config = dict(
    n_layer=9,
    d_model=256,
    experts_per_token=8,
    d_shared_expert=0,
    activation='swiglu',
    moe_layers=[2, 3, 4, 5, 6, 7, 8],
    router_score='sigmoid',
    routed_scale=2.83,
    balance_loss=0.0105,
    balance_bias=False,
    n_groups=8,
    vocab_size=16282,
    beta2=0.98,
    batch_tokens=65536,
    seq_len=1024,
)
Below are experts of layer 2 (counted from 0) of a mixture-of-experts language model. Rows are named router (the router's row for the expert), gate (a neuron's input weights, with its number), up (a neuron's input weights, with its number) and show model dimensions 0-255. Each number is 200 + 30 x the weight over its row's rms, rounded and kept within 0 to 999.
After each expert's rows: "mostly gets" lists some tokens that are sent to it at least half of the time. This comes from a sample of Wikipedia text that the model never trained on.

# expert 67
router,215,226,249,172,179,178,168,225,185,232,198,200,194,206,182,200,247,200,185,194,206,191,124,237,139,181,228,241,264,173,193,191,206,150,230,250,208,191,192,182,242,158,177,161,194,200,238,197,228,203,194,192,188,260,192,255,221,180,197,232,210,143,231,213,183,192,146,148,242,212,229,268,225,171,222,208,201,145,176,219,211,202,176,158,201,183,168,203,169,217,204,171,165,230,205,172,192,220,158,204,216,201,173,226,238,268,190,166,220,135,167,185,216,146,179,193,207,162,207,231,231,185,231,217,172,134,214,223,192,224,217,196,121,189,204,247,190,164,214,194,239,183,245,194,231,233,205,212,207,211,225,248,236,207,229,218,237,237,205,169,185,212,210,200,213,173,213,200,207,210,162,258,218,220,144,167,153,199,220,222,170,226,231,221,239,205,177,189,175,196,175,212,166,161,175,179,185,190,221,188,240,203,141,154,185,181,147,203,223,217,142,197,129,202,221,174,222,183,219,172,202,209,206,199,232,151,210,235,237,165,175,184,221,231,234,158,200,166,160,204,245,159,214,190,193,176,216,265,281,174,237,236,186,206,180,146
gate0,143,190,154,171,146,165,205,169,178,192,173,213,252,199,200,203,200,211,222,142,191,215,183,202,181,207,171,188,216,193,126,210,231,162,210,253,217,180,195,207,240,218,191,169,217,241,174,171,189,202,209,180,207,138,247,224,248,228,236,225,188,224,196,197,183,209,199,224,227,210,240,238,189,216,211,166,228,170,246,228,285,175,195,203,191,179,187,195,193,201,220,175,247,223,196,227,185,183,212,192,173,153,188,184,149,216,178,227,204,154,178,141,230,245,220,173,201,191,167,252,224,183,201,184,180,198,185,160,233,205,216,218,141,133,183,264,220,147,212,197,196,220,217,177,198,200,226,241,223,230,199,209,269,186,209,230,220,183,213,276,177,179,211,207,211,200,136,210,231,199,196,200,178,187,217,225,204,196,203,270,207,234,234,158,254,164,182,207,180,216,150,188,195,186,224,233,259,171,227,219,249,204,250,188,110,204,200,218,159,225,228,282,277,197,142,211,201,218,208,153,183,225,226,152,187,235,184,250,219,202,214,228,199,223,218,195,235,235,171,178,231,187,159,221,232,167,201,234,212,198,194,252,193,185,225,178
up0,228,156,241,267,235,265,231,203,231,219,184,228,163,224,221,157,197,213,193,216,227,178,237,180,254,230,240,165,202,198,226,140,201,188,186,166,175,238,254,201,230,182,220,227,200,260,164,233,223,156,188,238,200,206,132,203,172,177,186,185,187,178,218,257,193,135,213,163,185,265,201,191,207,201,211,190,205,243,157,208,209,172,213,184,258,163,190,220,210,229,196,195,158,219,211,202,216,140,191,206,199,239,182,256,186,176,201,191,171,208,194,204,197,161,184,241,178,243,160,183,218,209,212,220,251,129,150,203,223,227,208,184,194,257,199,174,199,229,209,212,243,145,201,199,178,174,209,219,162,171,166,214,211,186,223,219,216,169,211,224,198,179,185,192,205,166,243,183,195,151,141,212,225,237,210,190,169,196,277,207,181,183,180,171,168,258,195,156,243,210,244,195,197,259,133,195,162,183,167,183,214,178,197,254,248,142,209,156,206,207,148,153,179,174,249,191,237,194,264,215,202,223,198,247,186,246,170,190,185,197,243,203,214,222,185,184,241,156,211,216,147,194,181,247,165,180,209,238,199,192,180,183,202,215,211,196
mostly gets: " be", " first", "ly", " also", " not", " would"

# expert 41
router,215,232,187,246,229,224,198,184,218,197,206,238,166,253,172,144,208,165,239,247,199,192,233,233,168,183,202,210,216,187,194,160,197,162,200,156,186,200,214,168,207,212,231,212,188,176,206,218,193,241,201,235,235,255,199,188,196,203,207,200,164,200,214,191,168,133,173,203,201,210,172,195,249,220,155,126,211,202,157,253,212,192,187,175,202,201,275,201,145,193,223,213,172,195,210,163,174,195,198,219,133,200,220,217,214,188,173,211,221,178,197,246,280,195,249,214,252,229,226,227,122,146,163,207,233,178,184,176,184,205,217,230,198,167,229,230,182,237,208,179,227,182,226,203,177,207,190,217,163,197,170,204,188,234,226,171,208,218,224,155,236,163,189,147,156,205,183,220,190,176,190,219,250,248,162,140,193,200,255,169,195,215,167,225,262,239,171,197,186,193,227,228,203,106,197,184,173,178,207,206,210,192,155,226,253,222,190,159,198,193,219,240,218,266,219,175,168,194,165,170,175,194,251,198,224,240,236,130,225,183,212,176,163,173,219,268,174,196,199,187,181,157,165,181,199,149,220,198,199,204,267,206,169,169,190,151
gate0,179,262,193,195,209,242,184,206,231,179,223,172,227,174,189,267,194,212,165,235,194,154,187,207,181,114,230,260,187,203,225,199,212,237,247,216,187,212,197,163,244,233,193,215,200,246,221,180,203,171,190,240,186,227,256,178,166,194,212,209,255,218,164,240,221,158,186,208,189,216,157,177,207,204,213,225,204,164,133,165,175,202,181,192,232,179,200,155,197,225,204,226,184,154,227,215,185,179,193,162,204,238,188,248,237,206,208,255,210,248,169,183,230,191,264,188,209,205,183,164,194,190,195,204,222,215,261,234,210,213,173,191,179,245,231,251,145,232,218,235,204,206,221,198,146,173,176,213,229,224,167,230,218,198,179,249,174,218,204,181,251,179,200,179,203,200,199,243,165,181,220,195,204,242,271,176,220,215,237,240,195,167,238,238,289,182,193,218,191,196,240,225,248,166,213,203,172,218,199,220,169,197,244,232,189,238,215,246,151,202,237,166,210,147,167,176,157,195,168,103,198,216,261,229,167,235,173,173,220,173,171,195,246,248,224,230,186,251,206,226,181,219,241,168,179,187,204,213,194,198,175,214,162,210,230,191
up0,241,174,210,185,191,165,211,175,194,181,155,203,182,204,180,190,210,146,273,177,224,257,160,219,183,245,158,179,156,166,206,253,181,163,178,171,214,200,212,220,195,158,192,216,207,172,179,233,158,228,219,201,227,202,168,236,185,184,171,216,181,181,177,138,147,244,191,202,164,202,205,203,194,156,220,202,188,218,251,194,185,223,224,216,189,176,178,252,205,162,181,191,166,253,207,173,226,196,180,227,182,182,206,171,188,216,190,166,190,198,239,190,245,220,144,242,205,199,192,224,197,214,218,191,162,233,226,173,243,178,195,246,255,175,228,112,256,190,217,172,152,218,181,220,210,207,230,202,177,184,224,213,228,227,221,127,204,178,205,215,180,186,188,155,213,245,243,174,220,237,126,212,194,188,141,229,192,172,158,156,206,228,192,151,121,214,191,222,181,226,195,191,162,228,203,197,192,203,186,125,203,193,148,184,200,187,169,186,228,177,160,247,222,279,212,205,254,220,179,291,205,205,196,186,211,149,235,194,188,212,234,201,193,145,215,179,216,144,232,164,187,185,193,206,162,244,202,221,243,169,210,190,206,198,145,236
mostly gets: " United", " American", " University", " National", " North", " South"

# expert 77
router,192,217,197,149,166,179,133,225,242,206,150,232,203,175,199,148,200,190,227,219,261,147,218,233,171,241,202,251,205,199,196,187,154,170,247,213,212,218,125,195,189,192,198,215,187,181,184,198,216,184,218,201,189,198,155,179,186,184,238,249,177,190,221,202,181,186,162,160,193,219,240,195,236,107,196,210,131,196,196,204,161,174,198,188,190,204,168,189,213,220,182,178,224,212,219,190,224,170,185,194,153,235,166,231,234,205,183,197,224,203,181,188,181,171,189,215,196,249,228,168,147,182,168,186,193,136,125,211,212,218,248,201,165,167,196,227,212,209,174,218,195,211,199,231,132,210,188,227,212,228,215,220,242,202,176,149,256,236,210,237,177,124,186,200,199,131,202,200,187,200,149,233,231,244,225,155,203,211,216,229,245,255,179,210,169,226,198,143,210,176,157,201,237,220,238,187,173,214,231,168,190,198,150,197,231,192,198,186,168,183,224,204,217,214,174,173,238,233,251,184,223,244,205,191,220,231,235,209,231,185,251,161,208,220,227,174,209,140,229,205,182,213,219,191,200,177,284,237,200,177,225,281,169,158,241,174
gate0,194,188,176,231,154,197,198,155,219,167,190,198,213,159,188,143,205,213,188,211,232,224,204,237,207,217,219,177,109,220,184,155,231,175,204,234,224,253,173,167,215,209,189,217,160,195,199,183,160,200,248,187,247,172,178,211,224,231,250,240,216,213,214,226,187,199,204,176,174,174,171,225,238,216,220,189,167,248,235,215,192,142,201,213,195,158,181,163,170,220,199,201,182,225,166,127,251,159,181,232,207,183,189,190,224,212,201,237,179,232,250,217,201,187,155,235,206,228,206,201,242,239,185,155,265,212,240,175,186,215,215,226,189,182,152,201,197,212,186,215,170,215,193,240,132,189,197,195,153,201,220,214,234,186,186,259,156,163,214,242,235,158,175,173,222,191,239,204,177,137,231,179,202,241,192,152,157,162,193,190,176,186,129,203,193,211,220,271,197,200,151,205,243,183,215,160,180,240,185,286,240,183,234,193,182,186,197,210,177,195,179,187,197,191,184,213,176,228,205,199,187,232,226,176,133,208,200,191,165,189,199,259,171,200,202,202,178,219,241,211,212,208,231,202,210,175,216,265,224,162,226,186,119,256,280,239
up0,207,140,216,200,184,136,262,170,214,180,220,228,191,215,204,222,240,200,201,205,167,203,225,208,173,182,202,166,202,161,232,195,149,181,194,216,216,178,225,228,186,183,238,194,202,198,239,183,244,213,254,213,206,233,252,230,196,224,150,237,209,233,253,219,180,193,186,183,215,251,214,215,192,244,185,243,212,231,239,187,235,207,153,211,211,199,180,180,203,197,194,189,194,242,229,211,157,175,155,230,168,202,136,187,242,241,175,149,245,154,222,178,171,201,196,157,179,200,189,170,175,158,162,209,161,225,179,227,222,180,159,191,166,191,179,200,189,241,209,210,195,205,221,166,207,256,205,194,180,188,174,189,189,163,225,224,188,284,206,182,182,165,113,176,195,242,231,177,217,202,163,190,218,214,272,215,209,192,274,192,200,200,287,210,218,241,221,214,209,226,200,173,203,216,209,264,202,189,204,204,262,247,199,167,202,211,229,173,228,164,233,212,222,213,172,164,186,179,221,204,227,196,185,267,204,192,186,271,291,232,180,193,261,199,175,170,211,176,200,209,215,224,185,215,156,231,174,210,160,143,136,218,148,171,189,177
mostly gets: " are", " were", " be", " not", " had", " has"

# expert 43
router,224,252,182,163,210,192,206,267,178,167,154,192,196,203,167,148,205,232,233,255,193,219,236,231,185,164,154,197,216,235,194,215,191,164,204,192,175,251,213,204,201,239,206,154,178,184,156,221,197,181,184,235,244,207,249,193,174,175,248,192,149,186,218,152,177,189,182,215,284,210,183,201,187,178,223,197,200,154,150,220,177,230,179,214,180,209,239,181,183,222,273,212,198,180,205,163,168,149,219,233,151,206,163,206,232,246,180,198,167,178,219,252,219,193,149,242,258,189,241,198,194,156,157,182,188,242,219,193,184,141,206,221,228,181,218,208,229,273,168,205,201,221,222,165,161,185,213,179,206,160,194,158,163,161,207,141,217,259,287,160,171,170,167,239,202,217,137,174,215,190,225,252,209,215,194,164,196,182,205,188,220,208,212,214,236,205,195,240,183,225,191,235,203,161,191,197,235,150,215,187,210,199,161,212,187,220,195,236,195,223,219,195,208,210,193,185,153,179,198,218,152,228,250,166,183,192,235,195,259,199,233,200,154,195,212,203,170,182,202,173,166,248,158,185,194,227,232,238,227,211,245,174,127,202,202,150
gate0,176,147,242,237,198,201,199,221,229,131,181,164,149,196,190,179,194,237,196,189,193,219,193,222,208,192,173,246,231,234,211,186,286,201,219,193,200,165,181,145,200,148,208,240,244,212,222,171,194,256,166,206,173,183,157,210,197,198,183,222,270,190,233,218,202,200,216,214,109,200,216,260,230,164,201,239,193,214,162,225,188,164,162,221,191,190,242,202,181,178,197,199,221,188,147,222,240,194,189,253,198,165,247,184,271,162,181,191,172,218,205,213,239,240,181,223,223,222,155,237,203,201,206,137,227,163,161,227,257,209,226,184,200,177,208,213,243,215,168,213,154,245,206,242,203,228,193,190,197,205,253,191,223,234,168,175,256,210,174,239,233,184,243,247,154,172,228,195,197,206,205,250,214,198,210,205,209,178,221,208,200,174,158,202,228,165,157,206,175,265,201,257,247,167,202,210,206,196,171,226,169,217,260,222,191,237,167,152,173,176,165,183,175,157,195,153,220,202,230,197,208,162,231,175,240,211,209,215,196,186,176,222,184,163,223,211,170,201,205,213,211,161,193,200,141,159,213,240,212,203,190,181,279,260,200,167
up0,196,216,235,211,231,214,256,190,256,199,191,223,228,224,232,205,216,223,198,232,179,199,225,186,217,185,139,176,172,131,243,175,187,178,245,221,216,159,211,182,173,218,215,126,187,141,211,195,195,193,196,194,174,202,185,199,155,182,197,130,210,180,186,185,167,186,200,161,211,217,186,161,189,262,175,187,209,198,229,189,225,131,246,133,237,173,191,229,237,192,229,166,150,168,185,211,161,212,251,213,204,159,236,212,170,229,187,174,197,229,186,225,116,200,229,186,239,257,205,195,214,124,199,209,205,222,153,151,178,205,225,189,177,189,161,221,163,194,260,209,199,139,228,185,190,192,209,199,219,206,210,191,193,198,300,223,159,157,225,204,199,201,190,245,192,220,260,183,216,215,183,203,220,172,184,176,228,267,242,186,186,221,213,210,162,183,229,235,208,170,213,185,188,241,214,199,207,230,229,184,233,230,202,171,198,152,186,226,192,244,183,235,238,157,210,206,190,204,167,158,157,239,204,218,209,243,146,207,155,153,176,165,196,195,206,201,233,198,167,184,248,166,250,231,166,235,216,193,135,228,184,173,163,184,171,169
mostly gets: " United", " New", " American", " University", " National", " States"

# expert 34
router,205,251,173,196,179,197,213,216,157,220,193,221,225,250,185,162,234,212,217,287,227,179,214,217,125,179,209,194,206,212,212,154,220,170,239,164,221,281,230,173,251,183,181,229,171,204,170,221,201,164,153,216,232,198,221,173,196,219,198,188,180,199,223,138,147,193,186,212,276,182,188,206,189,191,211,174,194,156,197,171,197,179,175,224,224,192,233,194,162,213,256,231,188,222,217,150,112,167,224,194,191,185,180,254,214,229,189,224,173,184,203,207,254,191,209,242,261,179,217,216,197,164,225,194,193,229,192,182,195,155,219,196,196,198,252,247,172,250,181,181,205,179,215,146,167,201,175,203,250,200,163,166,199,174,230,150,240,209,268,187,186,168,194,179,203,201,161,219,186,168,203,221,254,216,195,165,180,232,216,222,211,197,224,186,192,266,199,251,191,221,212,233,197,145,179,202,247,174,228,159,179,194,148,190,212,218,215,254,188,227,207,210,177,210,189,189,209,209,176,161,187,219,223,231,176,201,228,127,225,142,220,229,135,199,198,203,151,217,217,221,150,183,145,195,192,225,208,225,195,227,251,240,126,176,189,183
gate0,203,228,93,187,169,184,163,205,162,199,200,161,220,175,176,223,179,210,178,192,216,191,202,215,241,224,219,255,172,204,187,199,226,184,152,234,198,207,197,181,195,220,164,232,186,260,161,177,189,194,236,208,155,151,204,215,209,200,224,201,227,223,230,208,201,210,242,194,219,203,211,222,172,213,232,190,217,187,183,194,230,207,134,211,238,174,126,148,184,223,190,223,220,205,218,215,187,181,197,219,215,190,214,211,202,237,165,195,216,241,168,193,234,166,214,216,166,198,237,219,211,253,216,147,201,188,247,283,184,195,215,207,226,225,226,203,127,195,160,170,163,189,177,197,177,219,196,203,234,212,205,221,197,183,111,251,139,264,188,169,135,216,221,219,200,142,245,220,181,181,199,203,203,192,177,233,199,212,196,229,259,162,252,158,185,172,202,204,222,226,151,238,250,240,217,220,196,180,209,251,192,197,176,215,168,179,212,229,154,190,220,162,160,206,175,158,193,250,150,140,174,181,189,238,135,164,166,231,193,137,156,217,215,256,227,203,168,234,180,226,206,231,197,168,206,215,160,205,170,210,209,210,150,199,231,250
up0,216,170,288,141,198,194,214,192,236,200,221,199,183,169,216,193,216,182,225,195,194,203,187,160,198,229,203,173,219,153,207,180,187,218,217,180,246,148,164,213,211,196,211,198,234,172,248,175,214,205,175,213,210,216,165,190,167,224,167,223,167,192,188,228,206,177,180,175,149,197,188,249,221,148,228,212,166,211,263,146,160,174,248,186,176,213,227,273,215,182,199,183,208,176,177,212,224,222,177,203,233,170,185,204,223,160,270,171,212,183,201,219,182,222,172,157,215,225,197,184,205,180,197,243,163,173,172,163,190,184,175,233,141,196,179,195,245,186,239,204,188,206,211,186,237,184,195,203,173,228,202,233,208,186,241,191,251,143,207,219,222,208,184,171,221,220,207,130,237,216,159,203,171,188,221,172,226,140,227,176,141,226,200,231,199,167,270,197,189,182,264,160,146,170,195,225,174,240,194,182,243,188,222,208,177,208,158,174,212,247,144,217,203,187,177,259,222,179,228,275,253,198,171,138,272,203,212,186,201,292,208,157,206,163,158,163,192,184,183,184,149,200,222,229,201,159,242,169,234,172,185,216,243,215,204,193
mostly gets: " United", " New", " American", " University", " National", " States"

# expert 70
router,172,221,195,200,116,197,210,193,203,236,220,184,202,183,165,201,201,180,238,225,206,217,200,213,196,218,222,190,197,169,213,212,197,236,243,210,281,158,171,154,194,157,160,217,195,226,220,175,255,207,222,198,215,178,168,269,229,195,130,222,190,195,212,234,177,186,199,135,216,198,252,222,219,139,210,186,206,211,150,194,174,160,227,186,211,227,177,161,172,213,173,151,171,195,200,175,192,174,180,194,226,214,198,177,190,194,226,182,198,157,187,194,232,211,230,189,224,201,250,257,217,194,199,195,179,178,213,209,236,269,250,196,166,185,161,196,220,188,177,172,225,213,247,191,163,190,209,251,205,189,233,246,186,176,194,232,199,270,220,158,189,146,209,201,240,146,175,155,173,214,196,219,240,259,191,170,177,188,198,232,240,189,180,218,232,218,198,232,198,122,198,204,195,214,259,232,207,160,232,212,217,151,171,220,155,166,225,152,232,148,165,128,114,202,208,197,243,206,207,175,156,238,193,225,222,194,227,211,223,134,179,173,178,225,188,187,235,191,228,236,207,203,214,220,257,154,211,257,245,246,213,218,171,200,191,173
gate0,158,214,221,197,221,175,204,244,210,205,225,129,194,166,180,179,184,156,184,201,185,191,159,214,222,220,228,210,172,200,254,214,141,282,223,160,236,197,222,219,194,186,252,167,163,188,197,189,197,203,229,190,214,187,197,179,187,156,190,205,190,210,212,192,227,198,186,184,229,209,168,173,190,181,177,203,182,162,200,188,191,241,235,214,200,214,195,220,205,226,200,235,295,205,196,229,217,156,186,179,202,234,175,177,177,171,160,247,248,204,156,204,219,165,216,196,188,173,178,171,270,236,209,226,193,235,201,228,211,206,218,150,252,215,188,199,200,196,180,215,262,197,234,236,128,239,210,215,219,182,275,192,194,210,154,185,218,245,309,198,198,177,178,194,162,215,185,212,213,196,231,128,231,220,250,172,213,233,178,245,161,229,228,221,157,166,245,186,225,198,219,223,161,232,226,248,194,197,218,210,173,209,286,227,244,245,193,197,253,186,152,195,188,244,207,199,227,241,207,239,219,184,147,214,156,236,208,237,209,188,192,147,186,177,208,192,192,238,249,188,150,167,175,209,185,168,204,248,205,211,207,214,183,239,209,265
up0,152,194,211,189,213,171,190,241,213,193,195,133,184,163,209,199,167,162,188,211,185,167,172,241,205,217,198,226,191,198,221,227,135,258,234,161,238,213,197,219,204,172,237,161,162,192,197,166,206,182,245,178,242,195,198,173,199,127,185,213,183,212,208,215,216,204,179,184,202,207,171,186,184,181,207,208,195,164,214,189,186,236,237,192,191,203,187,207,226,212,229,236,256,182,164,194,195,173,171,156,216,226,188,167,175,155,173,224,245,212,137,230,233,167,178,189,180,199,173,144,253,267,174,203,186,201,193,229,209,172,257,158,240,209,172,213,211,188,169,214,252,196,231,212,178,267,216,230,215,188,262,194,201,184,168,195,214,282,294,200,184,198,188,224,173,175,157,200,222,200,248,138,253,181,233,174,221,212,221,229,149,239,238,222,180,157,241,183,198,220,181,243,162,229,215,213,203,204,248,202,193,207,256,230,250,252,194,193,270,174,111,175,188,232,203,210,239,214,222,225,216,204,193,188,165,214,185,233,180,193,205,196,209,168,207,205,179,253,249,198,148,160,197,174,213,159,213,238,214,190,220,227,193,209,232,274
mostly gets: " was", " is", " are", " were", " be", " also"

# expert 1
router,216,228,184,241,172,196,185,186,165,188,171,210,186,236,182,158,235,169,241,201,197,174,153,151,122,255,229,251,228,222,193,149,205,172,215,171,221,207,143,210,196,174,176,153,251,198,172,187,214,258,189,194,218,175,247,219,240,200,204,228,209,132,247,197,254,151,190,174,188,241,177,192,216,247,162,165,195,188,198,235,226,233,202,177,204,248,244,220,239,187,209,221,222,207,193,135,163,211,190,254,218,217,228,220,160,199,185,176,184,214,196,196,233,232,218,231,276,251,231,214,179,183,147,196,277,178,183,187,199,213,184,254,122,197,222,197,189,226,190,176,205,197,262,168,177,185,180,188,106,172,185,229,197,199,232,196,196,164,223,196,232,198,179,189,163,210,190,175,185,198,163,187,218,234,192,214,229,182,211,192,225,155,202,211,217,178,155,169,180,194,198,190,219,137,236,215,249,147,210,206,267,194,143,227,210,197,191,185,216,187,165,213,211,216,249,161,186,175,195,179,166,176,237,212,210,236,259,218,208,193,187,190,175,194,214,189,186,191,219,204,131,179,184,232,199,216,173,243,224,148,226,146,183,243,173,202
gate0,216,247,153,196,148,178,192,215,211,130,234,288,186,163,194,222,225,184,184,191,208,211,215,199,181,198,176,221,235,153,171,273,166,218,187,244,195,218,204,175,178,230,196,170,156,178,247,131,208,235,184,203,209,152,218,197,194,231,189,221,200,190,200,200,181,210,182,142,196,188,176,160,152,216,185,149,267,204,187,208,227,220,184,190,229,224,212,196,218,249,209,253,186,202,222,190,186,180,246,204,179,200,204,219,166,180,201,182,190,182,187,156,186,185,217,172,156,212,219,182,224,184,206,173,236,195,208,274,211,174,193,239,195,226,186,174,248,192,189,198,211,210,215,183,222,210,208,175,150,226,248,135,204,243,190,283,188,150,209,163,168,206,249,268,257,177,204,189,283,198,176,214,220,223,151,155,190,161,221,203,236,245,173,197,201,195,246,164,175,246,153,191,233,185,238,188,200,156,182,212,277,208,199,209,231,175,278,212,158,199,211,217,195,213,186,165,175,174,217,239,155,177,154,170,200,135,197,210,213,196,157,230,229,233,212,229,169,194,162,225,191,169,185,177,194,214,239,176,164,249,187,190,189,215,186,225
up0,218,162,215,195,239,232,229,237,176,257,181,118,206,234,183,224,159,220,185,202,203,187,201,207,204,168,192,166,190,223,237,163,194,195,180,164,173,219,168,231,201,150,227,254,214,230,184,225,202,156,187,199,163,255,172,198,208,166,215,205,248,204,195,223,243,221,192,249,177,220,219,251,238,196,208,247,148,182,197,195,169,178,244,214,193,176,169,202,146,175,180,172,238,230,196,181,241,220,134,158,201,188,225,200,230,224,186,205,205,244,219,259,208,204,176,226,236,216,152,245,203,247,183,229,150,203,222,154,181,238,191,201,191,183,215,211,154,202,194,197,197,178,152,190,159,188,162,246,236,176,163,252,195,156,185,138,187,249,214,248,245,193,168,137,184,181,213,204,168,218,216,233,182,171,272,213,210,207,164,199,198,155,236,207,201,219,157,221,241,154,219,201,156,213,197,226,197,222,209,233,124,173,200,231,145,205,105,179,231,209,198,175,208,166,219,208,249,216,181,167,194,226,229,241,171,230,175,206,206,203,208,180,189,168,193,201,244,214,228,220,211,273,227,216,191,173,158,198,196,155,217,230,260,201,217,183
mostly gets: "ial", "ical", " city", " state", " national", " President"

# expert 10
router,243,229,179,215,227,171,232,182,159,196,166,233,189,238,199,178,191,187,205,227,183,142,221,210,141,194,198,173,207,161,194,196,225,173,203,136,239,194,160,157,226,186,219,147,233,153,182,168,180,231,231,202,209,199,225,229,194,228,147,209,190,168,249,211,229,260,187,223,188,220,214,177,193,238,218,140,221,187,148,231,224,196,183,231,256,216,227,190,190,235,247,185,211,216,208,142,163,159,212,194,209,192,231,185,221,227,201,171,170,231,173,234,226,201,175,222,220,199,230,213,235,212,188,153,228,195,181,210,199,205,232,283,175,159,225,161,233,226,177,202,172,196,221,144,228,243,212,210,178,140,190,173,200,208,158,224,174,207,216,145,159,195,139,183,187,207,153,176,205,209,158,217,233,239,194,203,202,212,221,162,193,205,189,227,217,247,200,221,211,162,127,237,194,215,227,200,171,142,229,210,300,247,134,158,192,195,178,159,195,208,215,224,179,166,269,174,213,178,157,237,136,178,250,207,213,153,230,194,219,218,179,166,183,171,220,211,185,158,201,154,184,165,250,232,216,201,205,204,222,212,248,197,193,235,209,178
gate0,243,178,232,236,205,206,195,145,118,214,207,221,222,200,195,206,275,231,190,191,189,198,183,225,213,215,223,187,176,165,158,195,225,184,260,229,210,237,207,206,182,249,181,187,174,217,172,226,167,214,229,193,150,155,216,213,216,240,234,132,205,193,185,152,187,214,194,199,199,178,233,197,134,211,208,192,229,197,184,226,225,146,170,147,238,134,207,155,164,192,191,219,191,171,170,221,216,227,243,227,173,236,227,139,176,172,237,146,182,187,154,155,256,222,169,202,164,205,216,197,246,226,184,230,229,210,164,235,221,195,170,189,199,181,207,224,281,158,203,198,178,211,242,199,169,274,183,206,208,196,231,133,201,181,159,213,210,234,225,179,213,182,190,167,149,239,186,202,182,239,153,208,196,199,197,185,219,157,205,158,211,204,230,217,204,203,268,165,167,162,162,182,195,205,222,180,150,183,234,207,284,157,189,171,157,185,199,202,166,240,207,227,215,229,198,190,181,206,157,240,190,183,189,208,192,147,210,183,175,203,173,214,191,265,204,144,234,196,220,214,207,146,218,241,168,204,197,188,178,229,232,201,215,197,145,145
up0,157,224,207,196,233,228,159,185,242,177,205,174,205,190,173,160,220,173,215,194,231,135,202,187,221,297,157,208,203,189,196,176,161,227,159,227,172,200,227,165,151,217,198,216,165,234,157,173,242,222,221,127,203,238,167,208,168,191,231,216,198,188,218,205,243,165,201,197,186,225,186,179,213,208,169,212,210,235,168,179,207,245,209,234,179,203,230,162,125,208,215,217,231,185,243,164,144,200,203,220,131,202,171,153,175,177,226,252,227,183,202,187,173,200,196,229,215,262,189,198,191,252,201,170,161,207,204,199,233,167,249,250,207,230,206,228,248,199,235,201,192,241,193,223,195,136,170,169,219,215,176,180,214,189,223,178,188,179,222,243,271,219,239,241,238,180,206,204,254,206,167,201,180,250,203,261,239,182,206,257,144,219,224,227,199,206,195,197,229,186,237,222,201,206,200,185,197,198,171,172,209,167,257,258,192,180,174,220,208,193,190,220,272,224,197,198,209,157,202,204,217,251,238,161,106,147,176,123,186,152,199,193,186,218,191,221,198,220,228,235,193,209,211,200,192,191,225,203,194,202,204,219,233,207,234,256
mostly gets: " building", " small", " area", " north", " population", " south"

# expert 9
router,182,182,184,227,220,219,252,201,168,222,188,207,201,239,197,173,172,194,209,211,206,172,209,160,90,214,244,217,209,185,169,81,196,163,213,123,211,257,147,200,218,161,205,132,202,179,177,221,162,237,201,201,177,211,208,189,207,198,163,221,198,177,214,225,228,177,192,175,222,239,202,208,214,212,182,177,152,193,193,195,205,186,204,169,258,234,250,185,179,206,270,195,217,227,211,178,199,191,206,257,229,152,225,160,175,214,209,201,189,200,191,223,264,216,177,198,221,196,245,173,209,166,179,227,230,202,147,171,243,184,188,246,127,171,239,228,191,214,182,197,220,194,243,232,224,224,177,185,149,181,194,180,224,216,234,201,179,201,227,208,254,199,172,214,187,195,213,176,198,185,157,182,186,224,178,186,197,217,227,210,203,198,145,191,204,164,188,212,252,154,194,194,197,163,191,193,209,144,238,153,273,226,134,229,187,181,168,188,179,199,173,180,184,208,230,212,246,228,208,191,170,216,207,246,160,223,274,188,231,163,144,194,140,225,205,181,181,198,202,193,185,137,215,260,229,220,203,245,244,177,249,175,187,207,193,217
gate0,229,155,133,196,175,203,203,179,197,184,190,164,194,242,192,151,200,185,203,220,202,147,206,170,205,174,202,174,191,209,169,147,182,216,165,228,221,200,127,232,189,155,193,142,221,200,190,177,196,203,220,238,221,215,216,186,204,194,144,193,227,176,226,256,236,227,180,168,186,239,166,190,187,193,165,156,197,184,214,122,174,135,265,196,233,184,186,148,229,195,203,231,182,222,299,206,182,170,157,176,202,201,228,205,145,157,181,249,226,233,189,192,189,182,201,200,220,226,226,118,193,187,133,186,216,215,167,194,232,217,174,203,180,133,137,208,168,184,182,242,223,171,254,179,200,249,176,121,222,196,189,198,198,139,245,204,167,174,189,204,174,198,164,208,156,241,224,231,209,162,203,190,209,253,184,177,158,202,234,198,167,179,170,202,190,207,172,203,181,164,177,232,191,227,177,208,218,194,214,140,263,185,201,176,247,198,212,157,202,171,227,229,216,160,232,220,202,195,172,226,161,214,208,232,177,149,243,239,195,186,226,208,192,198,240,174,241,189,225,229,177,225,203,188,244,214,186,245,193,189,235,173,247,215,229,183
up0,238,183,241,226,190,234,199,194,226,221,215,212,197,241,166,252,240,212,222,197,217,230,225,208,231,213,206,179,168,165,194,182,156,207,263,157,241,219,243,201,182,255,180,229,246,159,215,217,220,254,185,126,147,162,255,234,172,220,182,165,231,207,210,193,245,189,183,208,191,158,169,224,196,222,214,233,171,166,225,195,155,192,181,176,234,174,188,193,204,227,250,220,177,229,225,151,209,228,203,203,193,158,209,194,157,194,172,233,204,187,211,173,254,201,250,216,190,168,159,285,194,155,208,194,204,177,168,198,241,206,172,181,126,192,182,202,226,197,179,228,163,219,214,189,225,155,201,214,186,221,150,250,221,201,217,227,197,246,220,240,162,197,185,163,232,160,195,223,233,179,221,194,199,163,290,204,173,203,183,182,209,197,159,242,233,198,193,170,227,202,199,153,192,191,245,218,237,189,191,235,266,139,168,231,174,238,182,185,185,258,185,205,201,217,209,176,231,227,176,158,165,203,163,168,192,239,203,133,176,188,235,170,136,251,173,185,194,203,115,206,171,190,196,213,190,201,206,201,201,226,199,233,170,197,134,220
mostly gets: " city", " President", " state", " area", " building", " government"